From a checkpoint of a small mixture-of-experts model trained on Wikipedia.
Training: a variant of Muon for the experts, 601M tokens, 3575 steps.
Below are experts of layer 4 (counted from 0) of a mixture-of-experts language model. Rows are named router (the router's row for the expert) and show model dimensions 0-127. Each number is 128 + 24 x the weight over its row's rms, rounded and kept within 0 to 255. Numbers have three digits each.
After each expert's rows: a language model's description of what the expert responds to. This comes from a sample of Wikipedia text that the model never trained on.

# expert 28
router:113135139162134109130122103141155141071154160117136135141128103151101126134120129145100101108128114128149151148081131137130104125123124142090131132115125173093095132077098112156134133119151140118169111145114112121160135104186085095167142182081125138118109140112118129090165110081148167144117124174117163135141154136161113110070161135167134124165131150170145119149106141104135122132126
Quantifiers and comparatives. Quantity and degree words before nouns or "of/than", such as two, all, most, only, more, or in "one or more".

# expert 45
router:102147144134125109141089156128138129128095099161109160140110140122176167119072128060147124144133141106141129139138122139147155162152098132152128138141133113125138130047155124174122151110117142140149136142137158112078132154117146121102099136137102140120131085160122149101129154132166116108114114111142120144130128109158153142111162162123144130108096097167140120135045101129112085114123
Roman numerals and capitals. Capital letters and Roman numerals in acronyms and titles, especially II in World War II and Grade II*, and abbreviation letters.

# expert 59
router:100081113123132117122153142149088100148116172144109095133142149115086139122129140100161102098135119149110094126166153137136125112114129098140139123144093175141195124158128149094113131106153125128079132138100133108079136131089124191104118127126122161127105113136108143165135136128135126143149104124135139104151132147116151139129152113123173197118086145119128124075147101082140156099145
Inner word syllables. Consonant-led pieces inside longer words or names, such as emb in reassembled, ib in Fitzgibbons, p in perpendicular.

# expert 38
router:125105167121147122107099111145126125116184113165115133107118084130088155141168137138148113136132081127100119115156103111133148123215134110092140134128112133119167096099140118120108126150139103146112153101131110126116137132129101124143128104082158112111159127143144141102115115164148084139094162102122147166095164147154081156112077122109162135147109117156138150151122143163151139163106
Dashes and separators. Spaced dashes in score, date and year ranges and table cells, e.g. 18 – 25, 3 - 0, plus clause-ending commas.

# expert 13
router:150149121082138084118187191146085111061144137122084137162114081150122126127122132147144149133150081103116117122096115120109141122171100137117104095110130138143164152127162141160124148141135131139111141136151140165168126126146123143133192121133137126105129076095153142113144118126143087130131117156153140123156134139086082157148116111124093136122109172113140112110112143116102124142128
Year digits and word fragments. Year pieces 19/20/18 after a space or dash, en dashes in scores and ranges like 8–2, and mid-word fragments such as N-ow, N-ik-on, M-uss-elburgh.

# expert 25
router:174144128134078089126146168114114115103132131158085106127151107130102151137120099122144129124081105136183137155075131140120097143151161145104136131116170127121069098130121130148124116139104144130072116130108152147173124122164132142155111090120114130099108158125162122109086126097134123114107140099125125129154134141117109146134134150118134134111086119189147126163182108112154108079117
Infinitive "to". The word "to", mostly infinitive after verbs like planned, continued, beginning, or "in order", plus modals like would, could, will.

# expert 11
router:094096122087078122162180136128148167163125171134154125178145129156114128119133117136125139154153108101158106095116184089109160110151160143139147160145126122108119142138080105146102141113079083137138174126112150165117144149114121145091124137112114103161154122135149114147117101088105131166122082142152095104126132137124132127125096133104149105145107128136103176124096124117130113157115
Digits in data. Number pieces in ISBNs, coordinates, tables, lap times and numeric lists, such as 0, 97, 30, 1:27.

# expert 27
router:152165157123114086124105137112175164128119188123102126147125079138114153163136127091099137133134102108098136121129156120088073143119088142158158135130081149156090164088123139166113129119103086106091114134124139149111111139133116151130133161123129134103125173102131132094156150109097136151090118106172156145142127110142111150139169121148102135087137124144130097148145116146116132077137
Letters, ordinals and counts. Single capital letters, ordinals and counting words such as third, second, two, several, and century digits like 18 in 1824.

# expert 30
router:094085153151129103101110124115138136137079138075102118140120117054153141093150149139133172148129138118100146115132102121132124164099117169148150118130096100076120119114167129153138126129134113137109137133134162155165133139104088130106125095104134156100167110131138163103159113089097143135105140118141115094134107113138142160158169102093151131110094107157117098132159143153132147082146
Capital initial letters. Single capital letters starting names or table abbreviations after pipes or commas, like L for losses, R in Rampage, H in Hoyle.

# expert 44
router:135095126162109127138139118169167167152154154136132146106113187095148073142150137094177118123138156126174109134129102107127089129165129118118127120108129116125099129118127092104155155109107137083102104147111156138075164101146162122143139084107145140139136182104108135152143105118108125104133156121127104144112090116124159124138100066159095110106124158098135126139152133151118097115124
Prepositions and the. Prepositions of, in, on, at, during and following the in running prose, e.g. Round of 16, out of the ring.

# expert 55
router:153123099115107168150145127132173143121175118135088123144110159112154065118093131151119111134121071122099127134123118145156095095102189128108127095149105120138096159090159163163128123114134119138104123137076128146117139106132127096144112104146136133100150149155139146101143135106131156121123106153121138166147096153148141091101114128144201104139126181141139143138113110160144106150113
Prepositions after verbs. Prepositions and verb complements such as of, for, over, with, against, including, compared, after a verb or noun, e.g. "chance of", "techniques for".

# expert 6
router:109088138119072115136154128124138158150112162140100163154125143108126123155130170138119134095159081118154110092112161127098138114153161158140123163134115135108093144157118150100099140140138119139076161151143138139086143141098144161105103111109124106161167140085123100102088090118147152181119104166156113095110135123140138162136088148132154117141107156126122165136090120097136147147132
Numbers in tables, coordinates. Number tokens in sports career tables, stat columns, coordinate decimals and ISBNs, e.g. (31) goals, 37.11167°N, season scores like 0.

# expert 21
router:146112076169110116141178139130120145142158141093117146129160153115132112116156132086088117152132201125193150102158157137092097102107178108109117116144133162106152134165156110136116118099154130084154124120103132154156124129155120107114094116148131126081153140109164105144113146118114147160138152101086129110121152165123144109141143120124125135114111149111125078097092110134124143140116
Passive and reporting verbs. Past participles and reporting verbs after was, been or to, like known as, described as, said, called, used, plus word endings.

# expert 10
router:125116102138153161166098116106122108121110145115109117078137134109174158148104110150113148132085139178143115079155150133091121166101109087081136158113136134120116123143132137147112169134129074145153116126152100124173130102153132127150146095149133118125153126120143110142126120130143113079163150142103123087136118144167107096150145130090087138141106137174167125106164104110172113130159
Name word endings. Final pieces of proper names and places, plus "and" in lists, such as Hain-an, Wash-ington, Lee, Francisco.

# expert 4
router:135152098137152087150146143154090122092119108146125096110130135112078141129102109139123082147104144143099071153107145110150155157169130137124115160116152148118138105130136127167113172129104103126186141114127102143160140151144130104093097152163135130155121096158142118151107129170138133114083112185149123124096120148117160090149068123117134099134161114140109138161108122147118090141141
Infobox and table fields. Field labels and separators in infoboxes and data tables, such as Location, Density, MPC, the / after coordinates, °N.

# expert 20
router:153149112115155135138194171130104095130116144126093112098127108105137113105133132140107145107143162143104076101144094119111163112111107134117108122121143119162137103119132126148164132138134074120129089110129113169096165129118118194114110181123129136110109107105134143127181109152137151136127166133113168114139167135123113107137134103107087161145085134173144138103106120105140160168102
Mid-word name fragments. Word pieces inside rare surnames and place names, often after a capital initial piece, such as G-ask-arth, Charl-ott-etown, Crom-well.

# expert 17
router:105191131163135144120121177186104135160133128134137092153108127129113138124127117165141122122171150102138103123118101128144142123101102167126108118151138133169166092113108084095159126114166138107139099119154129129098108144117111156108095112138114149171102121147111117119178123117127146077117140045112140147148167137122142114074116155128077130129150119154126136142123115110147141132115
Music and sport word pieces. Mid-word endings like up in Eurocup, ugg, ack, plus pronouns, percent signs and nouns such as band, season, election.

# expert 61
router:184103155127172105087100134137141132134100154095174101146130103117140118091144140124119131172132165150122113143161130126114161140167112077132153105119179138123078115156146166104116157112104147111137113111135132115124134128166124114121135144143129134122117111152129131118082108110106112127119146164123102100130125146098146142121150075138128169078161106134123194144161155151122134164168
Place words and labels. Geographic and institutional name words like Country, National, South, United, plus "University of", "Bachelor of", colons after infobox labels, and pipes or bullets starting table cells.

# expert 41
router:150118098071112141147120130090096134108139077123161116095145164104132073155151116098139121143173166121137150146152158141121139153105161123105152161101097138115113130131135181124113137103109118136136143135130102142129150109169136119143113132126127137146150160140134149130125111148081131146105170169145119143101086120095157134148065103137125114107134153156130137155182118150116105079091
Prepositions. Prepositions starting phrases, especially by, in, at, of, on, as in Results by county or chaired by.

# expert 19
router:132099146099116162134169159120142156117135140118064151105100076152142088141129107129087147099139119142137084147127111182122096103107122091138119117117095118164136120135137119132146137149165117123157152125113123100116115108118147144091114121087159116151109139112135124170184111148157159128124113145134131114132147122148156121140144105103089197144106127111108105135122163076129145184141
Consonant-ending word pieces. Mid-word pieces ending in a consonant, such as ark, ank, ack, ick, oss in emb-ark, emb-ank-ment, Royal Att-ack, plus some periods and spaces.

# expert 14
router:135122101098146137118127099091110152151110140126089086116122175120121145161153149144148138090114152117117159183118162146107119124128120147133110133104129112116150112167137112133133121171125100132114131161117142102098107133175114128161186086129156155100129096103139137186089113136156097127140097111133101162081156084127078099105113161159112114130167124125105142131131127158146156143116
Opening parentheses. Opening parentheses and brackets after names or dates, especially before ages or years, e.g. 1993 (aged 25); also dashes and slashes.

# expert 18
router:113125115133126157142113113133133112158123087132136145102150128101200128046086144131144153116109131154095118111108069105167142120122095105113126126123104144129123134122116140123145142098166074078120148130138124157123138102152126140167144143116151125126177104164131133126139091170128143137168130162114125158126081141164114094123148107106086120158118120140151139117101120126153168160122
Word-final pieces, possessive 's. Closing pieces of words and names, chiefly possessive 's, plus endings like ose in whose, ats, art, wood, field.

# expert 50
router:175131116088063166147117132153125099109142132116097125079143124076112084098118125139125089168102119119112140175098118148118121113092172102167139123150129137120124143121131149137133123103148079175148122153101097158122141117120146109117154090138138118113136151163146162109162121139148163173139086106127136158136112113152117110122099108137143135119119178163136174119150111152127116127115
Verb particles and prepositions. Prepositions and particles tied to preceding verbs or phrases, plus auxiliaries, e.g. end up, came under, such as, had.

# expert 35
router:142150142123143075120128133104122155129187148106144162177107131127126125110161140152121128155141132123109182105144117125171138112145121165097142168111104130080140135133093143116123148145113137093111090150133096131153145134158123138149131135129116121160092113129121117087183125087092126166104084115128138105121146136163115125069119115186081125126158128122108185137115138144114111131104
Counts and competition terms. Numerals and ordinals like two, first, final, and sports-results words such as regular, beat, round, list, plus table row ends.

# expert 36
router:130142166122124151103107116146126125149118123148159129130140084140094129105110115132067114098172152175139122105080110135106094099125153163144089110128123123112129091095086148114139125154195146080138122096145134090117101170137139086176134133113125156156131125123111145151144102119139121128147118164136133132129123130163142133137158119141102113109141175127141086097097134155113115109189
Demographic and life nouns. Common nouns and commas in census and biography prose, such as years, households, population, age, life, family, school.

# expert 42
router:111109088162144121176123129133145125114128133195123159159109146126139169133091131144139139141134125100151151132111117167147162134128121152140137111112107157140146132112165130197127131141100153156118165155157132121099135117129132138107093096095126101098138101166126139133176115154112150128134102140146121096148107149126142193136128153084141145135090095122112084123080111147088103134084
Acronym letters, subscripts. Capital letters inside acronyms and codes, dashes and math subscripts, e.g. SAL, WM-PORT, CAM, MAG, _{ in formulas.

# expert 3
router:154107150112133134086152122115194123146081143162175130137109140145135154151119155123135155158130134125155131082074118111137166086135116160153164151115106161131109144148131111123093155079143158098124157145123112110111139112120122199094107176070119133152137157117090119118123119113135170134122120136148117093130119140134148145131100139137155155125121110110132120146066126111131141149121
Non-year numeric digits. Digit tokens in tables, scores, coordinates, times, percentages and dates, such as UTC+01, 28.09%, 12 April, 4×100.

# expert 47
router:140133138197108136147104096127118108080106183166147115119145146117148150131114131141151156102101136146117099144137097140127165123165103073113147134079145128116174181104136126128075139156116118154119161134167140136103123103098113126147127129144145113113169102112139129158133111107145107153115119097134116089136123139100131175134128155137158114108097106169142079122111119125097168155130
Name letters and hyphens. Single capitals inside names like McEwen, Ebert, hyphens in re-issue or score lines, country codes like USA, SUI.

# expert 0
router:135126158115103146129147108119183129164065123136132119133097134123118169163135137116150126102143100090147115125132127124115144141100132159120117147132120110098089166089145109156115153125128167110113146166139108173111136135096130156086106138114095116141140101079139095116112133097149139163146123143152117085142157145142119160129088144139173161138120128119131109137081126054160153129087
Digits in data tables. Numeric tokens inside tables and lists, such as dates, ranks, statistics, heights and code numbers, e.g. 2009-01-31, aged 20, AM-1241.

# expert 34
router:143139179111142132126145136113097143090129152102080099092137100128104132105113122145127153122121110102101121087096120109155150157161128158118143153129156111125125124147133161108110092116112162105146129118136151141183102141167134122150110162113125133145123077143147148117143113109100116099111152090156156084146097162154129132119115138151122163109195095122118130131168109175157096074142
Personal first names. Given names, often after table bars or dashes in sports and music lists, such as John, William, Pablo, plus President, Republican.

# expert 52
router:158178135059133141105132154157106151143122149149151162111128101127127143142083119126104115168131155135144117105112111116131109106120164165149123155171103154111123105111073102081127143138114117080117134097144134145149108114159137092123103120127107142158116157131152136128148108129141184130111095136121156147126121166145154090097106095155157126112148164133108144101095127135098081105091
Main verbs after subjects. Verbs and auxiliaries right after a subject in narrative prose, such as was, were, became, released, sold, began.

# expert 37
router:128137080115122144152125109178102107081116139171153128161148173135110112123107149129136144113121103132140138096079164134150178119149125119115130133100122118109159192112144089140149114111115139152113144118143152084127095129108133132106090148154161110092119103181136120140131115125157143118135097155137110100131130137069117152154133157108144100129108098137130115159104126094122167191146
Capitals after initials. Word pieces right after a capital-letter start, mostly in foreign or Indian names and acronyms, e.g. K-aly-anpur, G-he-orghe, A-UR, C-I-KM.

# expert 46
router:129141138124150154122129125133125145152118105172092136115098173116142068166135125099111133158085127112102173138133127100126119114117144144134153130121127144162145159116129077126108130103123119103088158123100166155077141121097137108187109112120133118123146180067128160125126116165112120134092201111087120172144156123148125093123104114149142122131118148128130108145160138154129108143120
Clause-linking connectives. Conjunctions, relative pronouns and time connectives joining clauses, such as that, who, when, before, until, after, and "of" after nouns.

# expert 51
router:146095126087157055103148156129104081117121126135142146126133107110123129109151122119114152112122111119111103137125143129105179124123096126117101133152106051169111160145091156159180167158130127115150150161132135108166145135093133104139148094110181121100146136118146121105116153123112118124103162138132143066150106149088100176142150129155128134135139146094132118124108135108129135118133
Name-initial fragments. Short letter pieces at the start or inside foreign and proper names, such as El-kh-orn, Sh, Ch, Z, Al, Cyprus.

# expert 48
router:124162085113165153086115112135120137129095150100155078166156114163149148085132136154103136120131121126122111118129114114089152119133106096126127138107115113111143098119169091114105135116135111142154112133143120143136130134090133169155129153160133136099178101103124118146113091148099150117135192128124144129141140147102080173058150172151137099139175110143143101119124139096151159123133
Nationalities and countries. Nationality adjectives, country and place names, and word stems like zool, e.g. British, English, German, India, New York.

# expert 62
router:155119132125150102113103114083147116120165105123159067162116092136136137112139104123082104133126109114091081179150121103112151164118142124120152134107131162116113151154131151096091112165110116163119133080147144121160162129140134111143167165091121080116157098115141120136132148151164125089167125122103138125078108123124154144151076117144139123104140112115151164166154152134132132120142
Line-start list bullets. Hyphen bullets, colons and pipes at the start of list lines or infobox fields, e.g. newline - Perfect, Platforms:.

# expert 26
router:165161119193144141115108160087118146098106089141084093107122157142160145123137127161153134143153120146103102085111111083103113104191102131088138135158115106134129112146104181118113137129135101118168109155118139126113153105153104131102083119171144154123142097123142152092151140081123100129114131127137137099105155124160115137157125118110113110140140097174137126149109116105165110122133
Political, military, sports names. Words in American political, war and sports-league names, such as United, War, Democratic, Republican, Division, Patriots, and W results.

# expert 24
router:163127095146139152101152105116158195144182109086157148151137082140100137144172129162126170171099122147124107083121136105116160127127153119141155168133110156100167105152110158094107106110108137119141141102147100139154154103160147105121150097143132115152141124157098129128131091133124151121134095144153130095126136143135125176139147120129131119115161096142109171165096110148102114107143
Table headers, election terms. Header and label words in results tables, such as Time, Total, Votes, Best, %, Party, Democratic, Gold, GP.

# expert 5
router:161145088125141085153121130153084145123155080096149142112136096142204128160161141144140113122136164135086150119145106158119110121109124145154141125147125072100138134102140091092116091113117170105145127132121155109134139090162137119127142123101107130099118173114138124115116115178126145140129098098125130151142171104116144109130153153142081157141122107124139155090126129109103105178095
Auxiliaries and See also. Auxiliary verbs and negation in perfect or passive phrases, such as has, been, not, plus word starts in section headings like See, Featured.

# expert 33
router:158103155141136169129131175145130153072136095109073125125119099108129142102149125188089141124098144145111167077128138107104137189137122141127154101108143127103132097129142135134117104087128135143111136110123152169153125132106125120121133103120154146146181073136129153119099102102138168092084141124108114126144114118150144188133151125120128117105120116162138102120129122138145144093172
Names and proper nouns. First names, party names and place or institution name parts, e.g. John, William, Republican, Democratic, United States, County Down, Hudson.

# expert 63
router:150132121139159155148112112111128141112133124140097151135140080175101123117160133127157164130145116100124125143114127100206112126126105112118126129121164135130078113136157127141188167093152125120097155129169120077106126133133072103139131133165159148114150114141135086129131152138130099111132129158087137160134082136117127170061127156120118118141101114118134101128091111142136084138133
Noun suffixes and heads. Plural and derivational word endings like -ology, -ics, -ism, -als, -ament, plus head nouns such as species, series, game, episode.

# expert 2
router:117152137104140176151107138122107122106103145104101144128122150099168161114124131184145154101109130166121117097118166112171174172104092094089161127106186137172105109114158124162108128117133129129126137100175125135120123112110136099142160095157127155144144139129124161144136107109143139134132157138143154097136095142133142091146127105128112097103127079184143148124104082143133108110140
Name-ending pieces. Final pieces and head words of personal and institutional names, such as surname endings (Schneider, Beaton), Smith, College, City, University.

# expert 56
router:149127168095130124170123155116132141084131099115138129104173125129171176119122105132089139162096153108111156098172148074147144146179127146116127165123128119107130120135142140133113145108097143093137136146162122094088117167146142129090115115163091134147121132169134123145127123130147146113167123110110133107094170129136142099093101186130150084116143148106109158118118122098127081103146
Countries and career headings. Country, nationality and region names after of or United, plus career/offices headings, e.g. President of France, International career.

# expert 15
router:102128140133110120110114147128127133106137145117096155141144124163141143144142117094149103118137099109122114139106087107138071132182117131169130113117129152179133188090140159108102132141155154116088109137123134143105088141146153143148156147126118163108168118113091096094138123112156150138121138107159109155095142152144180168153079170115083126131127178098104126112102107117106140151137
Year digit tokens. Year pieces, mostly the century part 19 or 20 and the two digits after, in dates, ranges and tables, e.g. 2020, 1991.

# expert 16
router:167111090123161172078102113151122133126106146134134137141137154156088156142136108167142158149108160119112078136156139128140113095137122153098168110124108078100114123112154111171114179150088074138128093144143072110093149131104137128125162113095140156123114098128146133157101139153147121086122132137166127100113127104131092132127159154153154105106131123123129125156120099155118149128158
Opening parentheses, mid-word pieces. Opening parentheses before numbers or dates, plus inner pieces of foreign or compound words, such as ( in 171 cm (5 ft), Kemmel-berg.

# expert 12
router:120120109116095139128135106115124116150163118111106087174138180108121119116110133181092092132128160141127106100156155177102128117120138122100139107131111175126172116131117113146137158122166119126137137115139135148161147079165138116140121097178116095108150141084126168111076167097113134140184100120081122145132128126132113114089099126128158098132118134098133140145155096122116111173149
Role verbs and as. Function words and verb forms after was/be/he, especially "as" in roles or capacities, plus known, became, named, making.

# expert 40
router:144108160123164156152134112139141146133150122112123150156148137048144107115131127128138101114145175116134139128168141162123116130120128115119121105102135145090074140155105107125109147126132095080074158156154086103130163087164157129174130153125132158146110167112108136101090121098144154115109164103105116103114110104102135139120082115135120116127129134113128165136173122140146167084131
Place and time prepositions. Prepositions like in, at, on, from, during, between, heading location or time phrases, such as "released from prison", "in 13.53 seconds".

# expert 7
router:088098116127148130091102107159110086130159132121140127139112114073126155171118112106144143169141132118146173158161150146108113140149140127142152148115124158122137105127109152086198142167092085156193123098133135126098100136103121144163161089141150135085135118128122129144153125141127110104123164118086121109129109128158151123148079151125118109154153114169144131133106106118142097114149
List commas and conjunctions. Commas, "and", semicolons and closing parentheses that separate items in lists, e.g. "Wales, Ireland, Scotland", and venue/location cells in sports tables.

# expert 1
router:129090151167145118106126097134177132126171132135179153178115098153140143141111109075133132167156139125146125127116131154103110098099106135156109140120134160163147086088117151131176112133135122114148154094115096121125105138103143132138111128097105139148117114116109135135168127166142185079123115123129115127121185121162166135122106118148133105141103130132120093120102109118097062137161
Units and list separators. Units after numbers (km, kg, %, m), closing parentheses, semicolons and "and", mostly in measurements, scores and table-like lists, e.g. 3.3 km, (LAMS).

# expert 39
router:078139157090108144126121121132132156129095086114117156097123136099120125121165120085102105127109117116123185157115094136114084124149183142172098125100129116179173139137125095146133101119137107158151147129097152124126106142094118139184139146143111132095121152118117139122148139112120085163128162118098129127128176148137115111157091128069103157154163125101139138114146126138138093122153
Clause-linking words. Commas, periods and conjunctions or relative words joining clauses, like that, which, who, but, so, when, where, while.

# expert 43
router:085144149154139124140128133202146147126131088142142147072149153158102131110130114101189112123129138113169130143111099106095080115150123116140144145104129117126123106103098093126136154127104096117140093150135094159134151129134134135177128113146136113166128171125112118109109116116145148142141125122111122118121112093142159081146138124152105139113196130095143158120133161143188108087103
Determiners and relatives. Determiners and relative words such as the, its, this, entire, that, which, whose, after of, in or a comma, in descriptive prose.

# expert 49
router:118102151120109132085155107106128130133115138149094147110101091098140124087109110152104069097110136124157104152151137154157125106120210136137118121166112132087124104143096069110125131147142170143165119124127115118159110096143149132144115100164125142141126176162139127101130124121127136120151108154104156143117106153138163107132115115134138120126108155147144195099160107129110179147115
Verbs after subject. Main verbs and auxiliaries like was, is, are, has, had, became, right after a subject pronoun, plus "for" after a comma, e.g. "he was elected".

# expert 9
router:139163137125130149150111123120099093168115066104101104116133104120191132124123141167122117096089117150127129117138173139158163137180124121098124104104119089094158115129107135165107100142134128136130117134154140158189124125109163117149152104123103125102103122104134171125119101177141146151177142143151139119135143137166089138095150113149073082130154128133132100106138140142115142128141
Modifiers before heads. Adjectives and name parts right after the, a or his that lead into a noun, like primary school, first-line, High School, New York.

# expert 22
router:149126089164111145091137104124143130128108142134154163145085178103118123073122156153124128145146119137090149105127159132140154137120121121104113099128155131115119202083101147120145114098139101125134090151127141160129130120164143145113153156158135095096140075090110137097067107156152104153135120171128155113125095147112128119177132125138109103144126145101134119178105119100128152132114
Single-letter word pieces. Short word pieces like s, y, ak inside names and words, such as E-y-ed, Evgen-y, ad-s, also known, such.

# expert 31
router:111089161158086132107140143148134126152086162160114161133130141154189141149098135129084122097127100115138146098098140157122140122153107137137116145155171061129160102133141129109129141150092130112148144092172140130075133105078097114131131142136119150163108090136133110124142138107124128127129147170120143118150139097084098160130159153128082101133105103109159121140171111147141114128109
Name and word pieces. Interior pieces of personal names and words, such as rom, ov, ova, mann (Aberc-rom-bie, Pop-ova, p-rom-otional), plus common first names and row-ending table pipes.

# expert 23
router:130111157112109108112079134105156126118123137130102117115141157159144152140140142108122110100131065104139141128134119108120065111158100146123119114096122128147105182102189161155112146125126165119081115173129142166080132158136177120107128135110116138107147134086084127095165139120152117150132159135135126187092148141120137128172137133105137130143104170130135107145090108133115146137143
Year and day prefixes. First halves of years and day numbers in dates, such as 20 in 2012, 19 in 1962, 17 in 1787.

# expert 60
router:140112149112136118083134128139086159103119127148123097088177189119078147139123137097140099150134144136114123122170132122145136100110110136127071112108116113147143109103112153149167157128091180150115146103150111076178130125132168137109131137172133127157173122167128133110105138120164097134102110095143147142145128093130133098103141121141138151136171121157128126106096101104150117086124
Place and site nouns. The word there and nouns or endings in place descriptions, such as site, body, areas, mausoleum, Terrace, coordinate ″W.

# expert 57
router:165103167151132073115168156113082109147123150124144105135104112112101127141150136085156123115146097113108085175158139125107092128137128117135092118173147098160125132162131153093117081131121153152151142141112162138103096158077129155099157126149168121159094123122143135118073135154075108142139104124149123122152094122142143140143146101113145165119121143115115130090118158135112149104125
Mid-word consonant fragments. Consonant-cluster pieces inside words or surnames after a prefix or hyphen, such as Des-j-ardins, mis-pl-aced, und-iv-ided, Br, Sp.

# expert 29
router:087120149117111161113111177144088166129092151131106162089124125168106136135106127133115115091086122110119174118083108126134128097153133156136133126149130147125103118143129147159121133104153099170138117133141135151126110127144084125140121139122144142095122117116125072157111102095093074080155139145119119154158183151157099135109121175175112117110100181123131130152146125122164123130114
Adverbs, quantifiers, birth years. Suffix ly in adverbs like densely and roughly, quantifiers such as only, many, most, and the 19 of birth years.

# expert 8
router:111108128124155127129144091139099107139166163133119139097091112094141178161080111138103116137128141154146148134162137148087111121135085149095123112114145138138127121097114161093232133141124098130156145141121145148122093137114113121158141070165141120127144110167143110128124115130119096138155145128074134114149152141141138115117099126094124101136096126158159139129118125104104101149174
Clause-joining commas, and. Commas, and, semicolons and closing parentheses that join list items or clauses, e.g. William and Catherine, seat, losing.

# expert 54
router:103140171163124085159140122108129060105086149134101129137114095124112098123106140092167146078116168084131102136161123090105157135142116110120103138106101087124148158129102171111135146116121134131166149142089119130166141141082138159118138077134138135152088138076166124137114148111119143119131143115159108110135122137130138167172142152106121123139150154161114118117152170138144136116120
Name-start fragments. Early fragments of foreign or unusual proper names after an initial piece, e.g. B-ol-ivia, Mac-L-aine, McM-urray, Sem-inole.

# expert 58
router:115158112126107093128117132076134168154135101143194110160104140144141140123139117138134151170150113111097147111124183103123111183149153145119137146109136115120157109077132145123110125124115116060114149126124111139079145167132122126118123104128107098127171115162153104108123120143095134139200114096171107149140147115136132101127150139115151182092116130114128138131082134112134123107133
Section headings and line starts. First tokens of section headings, table cells and new lines, such as Awards, Honors, History, and country names like Germany or India.

# expert 32
router:126084120133099128124103120111144111143099110128100121129113104085127158163135135184144135133138144099102140119143163157098154132148106152137134129122143098108124158165121071157117121128117100148115167148138148183114115130113131132096135102130133105076162126114149146141131122099085155164118143142161114096127143123129092133142165120088168120113106128129101082154149142061112176086113
Initial capital pieces. Single capital letters or short capitalized first pieces starting names or words, often after pipes, dashes or colons, e.g. O'Connor, Le Bovier.